Experts of a small language model: 8 layers, vocabulary 2069.
Below are experts of layer 2 (counted from 0) of a mixture-of-experts language model. Rows are named router (the router's row for the expert) and show model dimensions 0-39. Each number is 128 + 32 x the weight over its row's rms, rounded and kept within 0 to 255. Numbers have three digits each.
After each expert's rows: "mostly gets" lists some tokens that are sent to it at least half of the time. This comes from a sample of Wikipedia text that the model never trained on.

# expert 8
router:121073113127133090176096108102121079165127153161111133101169127152107107094127172144132123115152143109103127129070118093
mostly gets: " dis", " Man", "an", " min", " Alex", " Mal"

# expert 14
router:176101127056156168140118144109118138109117051121104173107065122108116089082102168128096147136144101136164159118100072157
mostly gets: "|", " |", ":", "):", " —;", "="

# expert 5
router:136112157107092150146130054133110120190132138140140209098118097144146105144082147140173120190144102143164161108126152096
mostly gets: " film", " team", " World", " album", " school", " play"

# expert 0
router:155146136142134128143113094124163131083078152128125102124149104140077206097187167087113117136132121104159156027122106082
mostly gets: "st", "ir", " Gr", " Christ", " Sh", " inst"

# expert 10
router:148161159152152160210116119173075158156144153157102073166076103177100094128147139138138182152107124146165149080109110143
mostly gets: " Car", " Col", " col", "istor", " ord", "ust"

# expert 4
router:130086091146105207189107111171143157136161077071101129130154136118169124084146092140128222160152183141122143157075149015
mostly gets: " a", " re", " first", " one", " two", " only"

# expert 2
router:160107123138120132133056106132081122078144152103130127139107070110110158175200122166133145123142124173116139095092160139
mostly gets: " D", " M", " C", " G", " p", " m"

# expert 7
router:115142122066155113176114139100138097116148137124081123158162102141102160170165130119147122155160129162157166121098069123
mostly gets: "The", " the", "In", " However", "==", " This"

# expert 1
router:117132045153131135133126071173119095134148051098137167110119109190156131064162093127125146166111143126136138140128108080
mostly gets: "ents", "ities", " design", " life", " series", " success"

# expert 15
router:131164131162128140149129158153093112121126128095137164129066122096111102152164149084138080154167166190142156145109068146
mostly gets: " f", " F", " def", " inv", "-f", " eff"

# expert 9
router:150143072101117148185134143136096136155116153110142133103040104117135098122144208143109167103157109120172116174083152146
mostly gets: " Be", " I", " Jo", " Lou", " She", " describ"

# expert 3
router:097107138114119101151142061124125144081114142141111145132126122139071172123151160183127150113129163111153117067139090100
mostly gets: " mov", " app", " j", " cap", " commun", " com"

# expert 6
router:124119119115080162151121124126119124127142093123052112141090161146178112126107217123121144231116098161109162081075109135
mostly gets: "\".", "15", "37", "10", "40", ".\""

# expert 13
router:165115103120126189144130134104138110172129136110081109085112099095128141094136124089105132174106141133100137127125124138
mostly gets: " |\n", " (", ".\n\n", " ", "\n\n", " |\n\n"

# expert 12
router:140112082089115123215125132161114149155130093073046120164113124103171084115129113088131072205130114131186134137111061118
mostly gets: " by", " with", " is", " of", " was", " for"